{
  "num_hidden_layers": 17,
  "hidden_size": 256,
  "n_experts": 96,
  "experts_per_token": 3,
  "d_expert": 64,
  "d_shared_expert": 0,
  "hidden_act": "swiglu",
  "moe_layers": [0, 1, 2, 3, 4, 5, 6, 7, 8, 9, 10, 11, 12, 13, 14, 15, 16],
  "router_score": "softmax",
  "normalize_top_k": true,
  "routed_scale": 1.5,
  "balance_loss": 0.00265,
  "balance_bias": false,
  "router_logit_norm": 2.0,
  "n_groups": 8,
  "groups_per_token": 3,
  "init_std_router": 0.0398,
  "lr_router": 0.000589,
  "num_attention_heads": 4,
  "num_key_value_heads": 4,
  "head_dim": 64,
  "vocab_size": 32768,
  "norm": "rmsnorm",
  "norm_place": "pre",
  "norm_eps": 1e-05,
  "positions": "rope",
  "rope_theta": 2700.0,
  "rope_fraction": 1.0,
  "qk_norm": false,
  "attn_scale": 0.125,
  "tie_word_embeddings": false,
  "parallel_block": false,
  "init": "normal",
  "init_std_qkv": 0.0258,
  "init_std_o": 0.0,
  "init_std_up": 0.0258,
  "init_std_down": 0.0,
  "optimizer": "soap_variant",
  "learning_rate": 0.00287,
  "beta1": 0.95,
  "beta2": 0.99,
  "weight_decay": 0.14,
  "lr_head": 0.00903,
  "max_grad_norm": 0.5,
  "warmup_steps": 200,
  "schedule": "wsd",
  "decay_fraction": 1.0,
  "decay_shape": "pow",
  "final_lr_fraction": 0.1,
  "batch_tokens": 65536,
  "max_seq_len": 256,
  "doc_mask": true,
  "train_tokens": 436500000,
  "max_steps": 6661,
  "dataset": "wikipedia_en"
}
Below are experts of layer 8 (counted from 0) of a mixture-of-experts language model. Rows are named gate (a neuron's input weights, with its number), up (a neuron's input weights, with its number) and show model dimensions 0-127. Each number is 500 + 50 x the weight over its row's rms, rounded and kept within 0 to 999. Numbers have three digits each.
Before each expert's rows: a language model's description of what the expert responds to. This comes from a sample of Wikipedia text that the model never trained on.

# expert 0
What it handles: Place and title nouns. Proper nouns and title words in infoboxes and bios, such as US state names, County, Time (zone), mayor, Region.
gate1:419404515531569589572503448487488445470520464492445461529550550511520501571536511673459546476565548465469506440457439535470524461482481492511538497528496484379498480507506572511540567562522497464482491521458471419501638462470499538427409446560542484579475436478535469481595474442497578504453458528431453507458546581505500436445470539489474551436487435544603530543414529505574534519577
up1:528527436547551611570513548477491493549485580438562517522470534490523552425507439462475531520519518506483518514479425543583444507538608596504495542536506494475491630542475524483426531383500500492554497564513520491457650572534475531428365523547440610489522472498464557538482550476506594558528522538450614528436549424541492452485502427538540550521471559456429593582556532525423508486512
gate2:415590396494493513553511501482416560533414491476524451493464531549507606544484494384485542383551491476466455491536441531518520531511529548552521442499459475530496430520502554578467400453498494421491498550462563517535548483553564579461447482572503491529464480451542371596535465610461424503498518537533439463558459455458455455488596532444454593490419586467588508437506418533544540551518
up2:481585536376525449549525534507433487537509427446529570532425498480510451614499504513477470509464602402482442460517593536642468517529482466487503456480540463482519595553540461522479499511482538510516396485468518435540480398552511517554538474497480475404478414534497462615390537517475413535498474482464534430525409382458575601432476574437519460487430528494405456519508539548503474478427
gate3:461501522539639557504493489490512496427534499477424387452489476580542502399467472525513445443554443447543411601464510484483498514486500537583519506383456605383466498417537488521507514515547574537490419579451544564477481399480460518477431562500434530455514512525445456496528458624467508580501570539559496524509444499414550459557538534560462486530434399586492486553456492570503535480453
up3:524438455514492404526426553518458479523524561508533407481489498495483512426555465547469419499576469505577490561429451559570519509473589525544529506443490510443537488473493420617532493515581452495508488657528557429548592421459538531481517478610523521551532472512522470434561418538553511513516539516597506511395481478484523481531411590533503556459441521512523448498513433506463452468571
gate4:623545516521636544534489503515525464514428560570599575559551389491545499531569526439533539493491479527509560441458532457525472512497522500524526567526500472462529458450455452600384462500461586539417521507563572466529439555450528541462518548500522564521437530497493475526489473482526526494516458540431477477475542451588509505486499458528449446521392549518547315433522519511507486456500
up4:424472536504564470592464477408458449421395468564557445477507488535453420508552477542535431534531612439540551508523558451533434562468442473436424416519538470463438513460502440578501481494512451427468450511474480465476525454576462486441450497446430518505572465580529559545558449405504437542576516457563479485401494528497584412497488542533534508438408590511542514501458536530444532441478
gate5:459501530486458468478461437451461474479504497413548484546495573390559510510521577400554470498519555531504501503481570553481545515417450465606605594513572498476502488571402526523485489495516525447493495489500430480442463484558562479569519392478562490438464487569378538524555462543486491530483509448496570531520533551482440346508507522486548531477573512502621425421556503440501499440455
up5:518453499465591467555517499488437544501538528542604591515481521569500504523448478558479552558478511531533533489500460475477500616480519533496399473556525609433470457555486514427513528487458448526429476492418433507596464496461491575492451547531502522550571452470469559497503491458519556458475480524559491524466474554489515597574461457357521476580500555588500464479480360540462483477411
gate6:451566491487467509470440443499583494563564524516544472580433561532584515437478493531576456468427428527516513578451572543508494520527445450387314579595483478530538520404532540549495555483497477540426507488545489503393557583510560529531507496510548497497432596574445505526511480437496461447504498538461517475399422515431479421535447435497539532506561608461535463500417497465514472373492
up6:470550564470499548519544508473445534487573453429568461637545551421489549460522495491513478464495415515419514411556445564454501507445485612477539548545488429460487484564495433498512520525507424523493544530462508549577552543563522585493470504557604469385409450536390495515544577449506430489431490416525540530496511464534485483506507502568595500486490559489497436465503490573409476510472
gate7:490501516562496470573589559489557408493574504404358514521462519455518477423510483526528474507483421530512482486410487572446513577478443580530545567558507532543570486520568471480410572534527575511440528511545433483482541552515503538435467543548503518540451572459526569584578518584466480582490494529436482524534580561503515486555528564492457618492444606576522528444503558565549409500413
up7:504454470443547493455499421577493368496460511474451534438399527538489536509575607441523478545495506526464508479543587530573497438594438498543365535542538572465534459499510562489517489540600447507440462605455529514437515505556453511490516435472513586496460502502518486496515478575503504480542442559452441537429515481486570568567472540526502496494533535444486494445521387466486474472532
gate8:455572522580590558584540496486460595422571540460442458482493560504494565405456572447470540530511552565495391446554535559503461510528488446516521541520505441449445443473525493487435472498437547493511445562545489510456518487538569448448556518507507465521571455487487503497516442519540565428571518533476493460535420374535443413472530477595502585486475545464546596420544498463490508483376
up8:466498507564488431542524489538526513482525538488490501511625439427507502487365569574490499544586543478516570537514477544463472537528548498602548463445478490506483514498414489427474469497476472489388491407520441541532429574535513510554467462509445492505496478517438515509453532557551482606465552444449532455526479452368538546555472473362480462538511511593478418492475484490418526432524
gate9:548473429536559527389470442467545460494440546469500417554513522535496547557493589568500494465433493498493463464396474492477477483518546561431515626530463443477440454493545515528542554533529472459547542433393479474455512515563582573489432428494587497452489553457557563472497512502528512511495524532488398483608451513493462500472431507484455481531447458531486479559465473549515416469529
up9:481436544432468559529492553564499427577485535551502516463459510523492429554480461549560451588458438508538431463536555520443606459508367534472355486488432391501527530531512495407586541537525584556500527597528553442533493513495569539444480466565455471579565478569544460506473416491539547518499435524567586535486456540494543469451482569467491465474475524526505426527469556496507530480493

# expert 20
What it handles: Table header separators. Pipes between header cells or after numbers in tables, plus semicolons closing list items, as in Premier League | Azerbaijan Cup or 1932);.
gate3:575465454520522532538481466579576455491468512428512560467494411604525512563496506526532505529549444583513428486437479479479508560465519520545422498484596543439540469504544546547503472442569471528528482463465485476472432557569585484512401531440458411456471468497530463506523464557554547582493586524429475604443441473478537437604497470487487453528519486416540552467556484478488458515498
up3:469481463525537455516546453453528492549509469615519508484465520549493570508453502579359451527501510473566566533447427565482628457451453451466565582461490458504529552445548497524531471515505599546528484537462410549455443525503500510517450487569437479493478455539466540522422559543530519454497562522617491410402447528594548412483535517506531522489438585475534385532578587455525521526422
gate4:477494489515494372576521550496561472510460518408492541581494515482447550572538488522461611474475454463543501526538527579468510455482534476540525410508447546467514516490476476509465484433418421433559409537565467404548556432518528449447464550566560496523523463475428493544524506460514489439461525437444485418534485432487579523494397477364461476508499493628420500517510420471479493358480
up4:441566496511535463523562545460559455581391447491589531492550585552417570526466405519526539483464464513513463567541502610506516484504404468440521529459493521494541570567498486454352438466492521450447449403526577533523546590479559571578546478537528576513481509521447405472575495436502557542459487458479586491502404450452430436543496513512512514504441509430481484474510477409523483495490
gate5:417530566563513615537441536515539521508460561450552544585491469432484515567458444465467527505400544478439503486539527524495505457550464443612515523522460368422544589439421490461402451516418520489539496442561478440429541480529595509468510582554546513536496565507564483489550468516472558433483509505477465502478586453392480486456482579471532491543492550509464551519477513494532448575521
up5:541525478436546502519501459520513479560529446516554510495486451551457464487475598440501569536471517475557591588554419464523455535558563489499496518490495536493520483458415434428507520520485481503386546609550459496364534495504467467509418551403490514444467538524490550606515489428445480511551518527644574444436440547549477443422460407604485532526430494484458412489577503466590493478523
gate6:522587535503532557524479510462500476422565521517513564532540458491491537479469431489480535481484482471454554524528518581529607467464452484441466535578575395432493575512469430505415456487538550498601570531575531478448490475452460531485538498496494568451579470574494542546521492498529434542382437552539455470548416491484423594444401535476402470477536493485552656537513499492446464498480
up6:467499535517518546521574491473547529497555542478527414567520501530477630508524492537394563531516491476576549427519530482628509561479533476568537399564528498500620433431554509423434495471490484418454502500537499548510524481430475477450490507382488415424513460519584478527529463501407436427487430499446482483500486447550499464523505435431438467567430482483497421548511573508447505487528
gate7:505503581507444494537506562551521527484455539509399503527515566443488402497566495597483478561555489420538479559477556441452531524489591422520519500368460563476454510444501558496536520492557465543479394534415498505458506452478523564496457548544480460510465473539496488451527527439525501585464481460490446479607524433446530476355516486542541576500590544523564471509478515560509513511494
up7:488527480524468450449438504549419444456496455579429497545460514504544382480567404521574532495462444611447467440514574444531537406532485536457496475470520521572508518484517500556476405559542490521450432483666444531469459476431541466527613428484456496499477411548555556516482532526489570495450499432456499504562426431451516525444525543537446575584505525464518499479578425543503564478507
gate8:440492468542495405495468558528560557516515548572480449486426586542423560506414449558552449467538512493542508626491451482518460497504447530497532549533449439454443527536533508495494560600525406426513527511462525518490571616529622512561451576502555481482573509513483519618451508498479486521384441565556543483536510402482517566486461578501539597516566512433480560515614532477469481520525
up8:506482440452464420445531484430524471593512437567448496426470490475545458540505520480474561480450503514399491496444532375505521450507504437510555485505471519518413485479552487445447451443551507511456452474563546549445537496436478458510413498430451492456542474507448433485452508517438543517517497500471504581573478552561531499659529545568506523461498533375484475574554546477478456576588
gate9:570448611510469485502533427593564422567498500631493528556515470597451464424467562482568571416557443495488439454424525429445497465504517446517489530478523520525620520490505477500448544487521419589418481498456513411360606501502517490451593418449483502606498496534536488531521483598540514466524478463449497586464425603499521488462450494495466502376460589410491507487563518494448550518537
up9:501504472564482605566498606450500538516588519469470527481478643493546421581538495538485417489470612513474468460502485558537498475446462539495549454479448495548496406460548543543527511477539477509421545419556527436452517472543448513492528433496504436428544502473550512365565474573461585507501480501535521438567502506502429499498480512476492484531475548459582405460529466499496540487570
gate10:425532376570519397473527486499524542522536467379489445523528448460533577484475555548516524354553499448523479522397477437528544478482446561524524546590456485493534509547527481405481464421455449502496539501497504451512495531469464559490502474495476451577560568470463577550502508501549519554632466504479489496423575491422602584578435489497436491483424522431434544468509450582549426504517
up10:571532478564487583407539414485638464543531540414587555516508611480450388512549412501406455478506467484514632469459588448458569480523487508549566466500474531469538484520571533499494452509549514539470530509473450515501581513423485514568567449548453533513454479513439476453543510439512513487499529417555529426542478518430496485468511435576547512498473449536437486450427579389567485483562
gate11:455508571577507461499509446458537587545491464497460410547470448503438568463397558478503617444529486575521441446511564544541516484451492471448561560510446541479428469455475484456436457583507410509556625532515525585514554467446491491544493577484446494472431473496485445468513481475517492512624470478442485474625525544535473454467573514556525486526548533489461488569464450457453554545508
up11:509459545511598567482444587476454501563481515507443480525400497452476488480485541410512450494519527560552503447413520508496459536499499430490464466435474440489567530528531449554484483484431450519544656541516398527490519470503534575503522584496568494460617595520535497509414434453538507513519429498502471511560517567376494455451446495514477488527469488458462480433407477518389549536411

# expert 40
What it handles: Noun endings in titles. Final pieces of nouns and title words, often followed by of or to, like ect in Respect, end, orship, Ocean, function, distance.
gate1:554463456602476479553491565467443463524545474505532491495484580469484461590477541508557514565494503522488578456510517520493554567461522565541535445506606533481480482523441592498446545421567451503559600566520500479457566549449539504539425503434487373492430493516528444583592549486492491478419524424466486578654497469503427565516594509596495533400576484399518606553458453463521551503465
up1:497505480533514445482519507513436456474475522523568486474474505474536500599469543583596475456539493499539475526558471483440567556517610505543476505407520445529487490558432567517473473485487575497468448525456493441476565539474489420442560544509519461507436466479496462509602436527542457512529545521437520445549455536499474388527571506460492583408503525445497555553399531597484463562411
gate2:548473527426416513397542508490514584497529538468605506472494555494431536583496493420561555568532551546509450494419534410483452449522535524491442567499536483489582481545529410563531488456457499426521477535509571541573564462485488493485498536461516494452491450482619451543451395545583569513537455524461525534536445544583522496541540539383438513565437468495489538553423536452508448485444
up2:529449577443491616529515478506527443493550467492461510531538451452560495496533573489476467489551424518376521503486491433499574509471483427439424577534463533499558479462542523553513384543556528556413478465424480491505541530574451491450541509475432519524505523560568476461523517513507466441456625493574484505489454601476543498473450477490472474472458539515496514537489553555551449512607
gate3:503435491487524531488542525559471553541484534546500535445474576522506532519453380576486445424538534423586542584492487545471546514506507468450503507486448399509493562602579569532491530415526480496558510506530506548480481504453508501552409524471558486586499500578647475523609584535483513543506363392443514574482503500589515448559466530520470476528488512582524500538530480542484469510441
up3:554485522574526531495509499422554508444361567506458505507391446554518506476561502475540502496592539538425533506558461527493465503606510506461530486455538430543518449560477509569503537532486568477526561503463581491490455509529490464518506543401541438488557526524511462568579466535491610640524573447490530505493563543485378597547446561489471431512448409526542568443447491553530528508536
gate4:502450469487468531523489450553545477456457523644440503410473428452509604405524460540390521500468545495446545514513523453360412595517451508531460524558476525562417495516478485482391457516468455519440448481511569545514490483556547483498454470399460478610466505433457420568577560522452504592472465540484462459532499491512441465521581518573443470371451468434581550596550408473501549539534
up4:510592428452526538418535524584499503484420521578582496444497580467519538547428452513397572473448520465483499582501516448460518380508549519557516530510558558433497506538571507539480463447539501433492521528524477518519572537541412404527487445459483586496487515491551555492512559523492479440565541464554372544482497553510494556558517477478535506476554385491516437466426497502510508541571
gate5:476557539583528483547442467517423445499439516523572502602430558548496500576452524505514501408482546443526504440488549435520521469429461533499495513536416450493416426464495504500452465504565590516503587573411512467474484529523538513495510449536502551435432508491584530558494561530510521486488447635438356526501521423492447469494524513536521560496519442394451514369471563465535496490479
up5:562443506545548447516573542500433486551523483560480501544536502339562547562449567565580455514545514560477477410463489465510552562507533524536460516515531605458509452566489571502525571400521465414467522482478549531487480551416531496541458551569411539448515552594533547503386508475519404421455447517541517508511503554433555479518512491522434577446556567528481461627456498538542433475395
gate6:516523496464490461489514490431446472543539500412485503481423447521493533537486420406482577544463496470518499451550561528554529464596569532471609504579519501600537518433528540486392431578510525457475552405553608454457438462475425572385459510503530493559520418558656508539503519432452554410422440471496449477459594482471499579582507487491534511497545506487487541523521530513647514478526
up6:450505550531482505517486498514573519460456446443492623514425539415387484523513543512578467470490514528482525560446472511540396453456545520466483450534581570452552504486484487564499548393521574488510442524375488482479463450485502468483554495500461505481527538501534454425541394562552405487505485510494518493495444494461495475507504518518481491467466492436522559557478464500558570477470
gate7:583479488614542421485488535396501548456496522441484421522553539429418462465400537452468538523538445524530454479437569444525402521489445537505525538564641495429510535420479566413464425536467479492611471515493482527430480439604526504467493533456463472506394553537511431530433551492578519442493457487497572454533526549441450515558468551480587464476514551458452501439515460473464610518476
up7:466432484413519502493548507436522517548490589524483515479470460481494527468587421561579465491454439520561347540524485427553532483376509607404453549557559456441468457477511528361533491488556428491466555576583447513596519541545570528503559492498555469453404516520514468531479484437410531547523485531557639508461544443522519384495454500498520541562452499420462457550495583504510435489464
gate8:525583439538484485522439494565550534511476493569524494529391492492481552556463505555488567548506486474566549470498454419476426515503518486514533498561460474488540534536534444472367509529575552624513410513519527603494536541584575457480443449545549453478471443531525513539382500527546526547528438424474514554498501486579463528440456491497526463466468450545552556579547390387485463495527
up8:477505406461533563458514435489457458491476525509455570533605545528517552537475543427478454501447554477416510534531492497509520495518498486474488504561559540452483461496486497513580459531520447521521562534595463471394464494537502487486497487542557500549462484440473457506525524487395501477499556607483423462407505453463581428481580566491528546458500515468605536498532395592517555468516
gate9:507469467538474520456590550518415496545484509544579489539519572529485455473576510528435539493500470602548519534452522614556461471574512367502534609508448418477467545470452551409482479519431475441484408439443484530492501549572605418427464500396527466558611571564503526525482484530499480581573429480620433461501501528550533462550548520406543556507506551575547525580538474495534513454465
up9:450467507503418588574525531586482583546421541607435462564495505501399406503571551539542560430467547474476477488475500504510499483527600506476562490552470504516469389446576473552555507521458505383517561499517480440486544475540535400523519482435482579528486519524494509467544496557490485516501511447462561545514458388448542537499532552509503434508552407569406457407498478552464544495541

# expert 3
What it handles: Catalog and table fragments. Word pieces, digits and colons in episode lists, discographies and catalog tables, such as ext-ra, 199-5, Written by:, register numbers.
gate1:513561578508556453416501488387554445384484485545446439463560535474541572516447533469546410530453491504497496471516606545538454592429540594561443548541522536498575518453428513536451484481449483518498473464511591526529447583528570482462419441462444573459497454488471568538470551383505526495398470446523473505496520617433575534535512551512525448460575493524490522519474472467466509562544
up1:522514506535501398458502487434560421527362471527460459441498454501482462487555515434632522408551556457489536485378451568407459444469578517476547539520500634476479567553417485554484522460471504500472505484499506565475486556491452471406477551494456479614486491492535551571477507450437618438509548613500537482496476405390537549495499451460550539497496564497508552535561571529483536580590
gate2:514487433575579548468536516393518568477475551473553466435450522527582533532632506615512493549456515551549387513409612498610450359529501524482444471537514537509442482483478512499474517475535496552422504569519524445491476521449574485538509425461554486484560420469495453541552485532448595408490547463456454441472517503473532449454585439550460500503620451413515517492501599450510479545465
up2:480424467506526436535515451581481563571481558505533538506555472534433543532524489493575455543451492607449476496478512558493411478520488582434535550437532529446560512417594542537536552506551431463506524509479531555525490483564507452539591533482531490495478468475518514512526456466606497422543542432596536415481580505567509581453512463497539547501582538540503538608407528529512501519443
gate3:555483550450494508627503527440520558505515512527519540410528613468439576564485429430565488475451471535465517427468531505546441478436430498489487497535482495462455444525445511434521481532549514519434463558486552498476438549460574398428461446400517471508466598540500425499382454497524470517435511566503496462429618407416514435530549521434500469500555560568521510569453476479479456556481
up3:461552431519415539496574521466507510484420455501518375514483467491564510540589459561522481467523625516573486487490501508609651474517502502503546443512505458459448548553494496530432552523459435475422510566507595496493519577626519523404526452517551538489521505468492558505548441530503533542535515507460412503495472548507413532580574510479465471476542558473489582457487452457537513596535
gate4:441422515522545579458531545506431517428466446463556548494512471565476471541551512518565434569585481432579445579539548466508463468541512437472459524503489460406502487506483450481556473443521495545536504499465476601520544534524535455526459501455514469428492470460504422501502571409584517502506443515522525555481385474516489417483521462492499516478531575418449433503412472550501497552556
up4:499446561550563585496458504487531507469510483470445475537451385529519494464555503541457448499441406537460411566492541414426594576519453413437465463439590499529472537464571499518511434412420503489473492554516538529502568483459509555509391584487498542485603625364473630533498544547521535493493619496430497438516506506482578450476504588555617550472483543545501390453544514542456468552525
gate5:516541558570489544570508499545447542424468555518440464558449503415463555484513402560414526459533564514470552536495457369499521420472489518449568476575539482517404459435508400485457461456497545517572568542472588583539527511539478473502488461533498399449607472532522511516439589504462481484474529475519468537601497511510468469530543458508577501537461522486485512478502477515477479556435
up5:579463538513541552570560465515580606535494507411535520445492470432488627525443493569547493450535531467500484574459445551522500516561541512447506465490498512471523454560540449460542443363477456484511468505459580476536489474485465506539514475389459371514531505507421519563499608467522521482514587461521451513549521519536517562552526475533579512518513621522479487438496468482571469519497
gate6:434517480424512543541493576512428470483558525475570389475534462454513510479590463465613511351514554562456433481436559403547459469450604482586409432530580442519509510456562521435567529433525540452541530467439546528408499528508508631496536560474463431535519507549580514465505517507499511577545523485565464646496477530466502457432452438527463484488502459497479476447495537540521520579510
up6:570543479431499490570529448598467531557529512425586532538534583418547489461438509517473592534565383426394560443455514555521383470561426475479547574530530543488580531535489433439512524457567554529461490485515457544572591484446538556402550469503483456530526445520557508467391480513467484543456478595499458497477553414588437590567472562456570540532509577431480485543429433537461490523485
gate7:539504565422476483431558527462471498573494518546470463391510476529447458582542558503498450455561470516485429448480452600589408550501600475515429479557468531518512429504513521542462509428509502524435453462540628532430522509445542569494421514518504495452563533488494461492530504467490491572532408456520437505531540466605516525432507506459425489489504488436541563536499531495547453499526
up7:490512521469478583479477433556490454515466548405399524441502533423446437472415507486415511552590501492503367480520477533470457520534481534458571545469600456525500518436498565454604510547550537579482507526403495521542546485485493404458498390497482561457475556445448453430487514418459618493444456418543442542469513533415498546518513561492535526590572546614501558496556472497565398483550
gate8:564495499502543566513511522489390536397578528460449477519542668479511419510446498460539447488405486559476527543572537454466455478443485497500549452522498543553410543478478395523434592466458570468406480571545448493555555488405444485500455455459475474489451457495504496530524516573522482484512433466492554483581476457547465456480503476456471393426481424457405462444490526516561514500494
up8:573520539470492530526453403509513534430507573469502496496452467540430449545544426451564506558547463420576513470459460526359506454413489405498470577518442513533527533544549571554422565507484498417543501478459487474404466609548556502499466455490508516516588483571528497490559500633551507518494428503586495465496477432477385504579470486490489481493564549533604494535481492433569460471359
gate9:485511536535552589524510476473475442569514449521472518472469559559516439603456485398515530504529496449506411401531510533478568479441502500529515461589518461448499598544558410505502457422477489457542467630405510523474529536502610451488402425408522477455486503536487373469414462577604558473552483587531479490562481416536578471508541500501455506486503610501505503459467455456531530496441
up9:535438520484447519437478426445453324554457466602402569483418445463533579501492476500474556401490563533535448495488531495426493550512593448535461466509483591494472428499488484468563557531479528513492416473581525490507492569518549479493482540474561459567524499534467481473514439535493638470439494471549409529469561541499540460573585441479467422449489505474513555453441505521485536488462

# expert 51
What it handles: Name syllables and symbols. Short letter pieces inside foreign or compound names, plus slashes, dashes and equals signs, such as Pro-to, Le-he-čka, Té-h-éran.
gate1:621478599552507492558491460395457505456497469507428537538513524515528431517479430515533492469543417523477543389427433526484517440507432570471595576439398565432533432505495539554485532443534465440518563493471550534409450515475470523458450412391521519434464471503523555506461448456523478407453513541507532519582507575597529534508563532523550587479543396498511457501480552536522463539545
up1:469552530563609542449532486499447511513543498460363682435506444575490520594492386499480598519405516456466545591495537511550554606523472446563445520520441534423482442510498535466425480526536511558551493416445489506503548518409528543510454450549583499527524523492421419480480495571432582462427463505513452513541482503528494423503499531510460596541494532541450567576469512531520485486529
gate2:486487497539492551479520493563495523530468463457554505468519481529546483485496449515459550470542461542538526415562556460506521409498556599391544443475481495527462478449452544534446510498434444523516537525421402516627549483458548568492467467409552512436500489485481413378494441504489439564483476468512516486540472527511500520481433436444493643468463514483457437468481413568506477511495
up2:371577521525487428559494497479521423466515514423574480451483517520494586413567460430531413478557463510552601531454560531514509532518458535423500455472549476508537503572441473504436434498563462419555572489552550576464432498537519461558544525472520553546527512526514496556567529524481405439481558517487537535583529457501470514439492461517474500495626465447549555507469487469505428519457
gate3:501520588498510465501415489509579450490508520519480492472489516546460425437503534470499543490565464562607583491497500475552552491552434523448368577505486512375456529597441529499485438448554519504489497631480376483527523582560488382540587515469449477586499486535517396547561453523527453531448449552490615530467452509491537442438532523412499442488640559412537498486597406445491503599563
up3:466500486477485465492416520477587498460488461422564498489496486504546508520519483388549552602483512516522547441475444452424478632559545446479470522553552373451605500497522562572463521482527448512526641471507454526467433470537482527522554463455437453540573551478455498452398570512483519443390491453463607649498594464468451457448451548516555511551475415455531413622500435566503493574459
gate4:541569483497534524534395580474549461506507600499454511548397490459495603547477510390460502523449547456498427509564546410448563459388542473404463554458458459577389505481577447508493450517521563508451542531435614437484498436505523492515529400539480524487561467485555461544587537499455514422378454490508520489532610552503466513476556501506555520567520497578552379533405476462499570482408
up4:445421553500530559534487539425515480585500532518463467495458450547540600591462440528514569641397495521476546496533512527561593496444552558481528450573467484544499432512454503539438553497457581559539474558487450548456547527435489471479571479471541547485499438553491563530547472540500510488517554475421457559570369424521537543582538492548480481523614563421598566455515478485463543420464
gate5:529575541497485459522492569607491491532470519488500573481475506513477463502483518566508630512523501460488527550461489554504557474507520466506479548524460612523539538514522486493539437459470492522478399523550463428542532498486608481483396551595611439532621502458514534517522508571513487452506536547461496526657600402580477498533455575535473458489498609593554481569588571599527501496554
up5:436552592476407526605588485497502428621432556532612515586504549562419512505491435522422432521432554499371568469485417563551565475580524488499538488471569468481419458515490342499477452526486525439482449490529534505456471538437462509534523596535502476464520473517517520486526483553478500534531433534528487503541429500488478532547443437556486544504438467532459533570530538515426423476490
gate6:585476442480513483523516512444547468479543521593480572465594493463558531469514375455443610535524511551548551480529506426520497413475499615494516480511484501478487583515460518498479416532450557499527555528472501532529465482520487461498523524495539516438567514463528479472377531511519536578550576529399533537553512444387432495486564481515541438463548477527540468470544499530565525494475
up6:533496500437472476439459485437411446543443515539553509469440477437585400533464449474447521492492512522493489435539491477535461488511476487480453426487602520519494460519567530568519586375521537477447510467500536418498434564464494543482463482493603444482547516600477464548584517515438519515469400508476485385454486461484574535451458521557525492540468365472520461456524481525519571478427
gate7:606431468516519517454486643529498551547521593504496576533602472488473565529394482511485510475587466508437558509483497472571464426506461569544488436469494332582440505583568477511479427492481496577474476483538441515510478455434434485443527524400554477576533438535512560462466461545494479507457428482509537578494513503487515381554519529401526458540473497560563523479436472544489530567548
up7:382461586592454491440452519509578509544437484414591507493520488490423495507424476480485511545509535493483588467524452437511573503531480405520551417499513470464504500452608459614510543398433479428570487388523540539480599485527508420522538516498518661447502496455539406463509557435447442481534585506461476402497482541542561451510528546533363464459453544506546543601531478459457580492560
gate8:543554512485557557451435523387434487431517507498497485465574500639502577436478520494487404504526474492537553528526487502382445448493538401422593499462535507560458454454416512539468447439454560473544448526524492563457485460593425484525539527541420547580513536615421534442509476454570404485538415504483508507509495506523427585452480518536486549394528493554502496514489499578405486507508
up8:585479478493457511563486476451517555527402461559505480414553524596430428552462468493516435539470474397469430518492499525510487447505463470550502445486493405526507553524472574515458503497485442591455575557439456537503446503487555459559517539544542446516564476450450556586503438585540527557547575464543524521411514484462493473520475453506469489452551451580540522515589497532513520486489
gate9:505563574487573525564443460518610522532533515514504517383557384530504447457481483473575470507566480414486627537449432476528513540470454464604533514493611495478495479502595552392424474502428483577590511514491449575464403498476549524525461513503508448595397461556466419405523550584521572561536494456483575519498519472507541403500539497474562482551459528489542510533533552530477547519478
up9:452512501499492562463541496579456508519518600469554456493456504525485505537549477470528427500511431501441522501577518488479451597476520513527545483432403424429457500525510551539472442587584446480429515508403520485438473530529397515461518461537528454491459530522450510500488452474385441550459398343478495533606484570487429566428544486450473486501479452482466455503578576573482491480462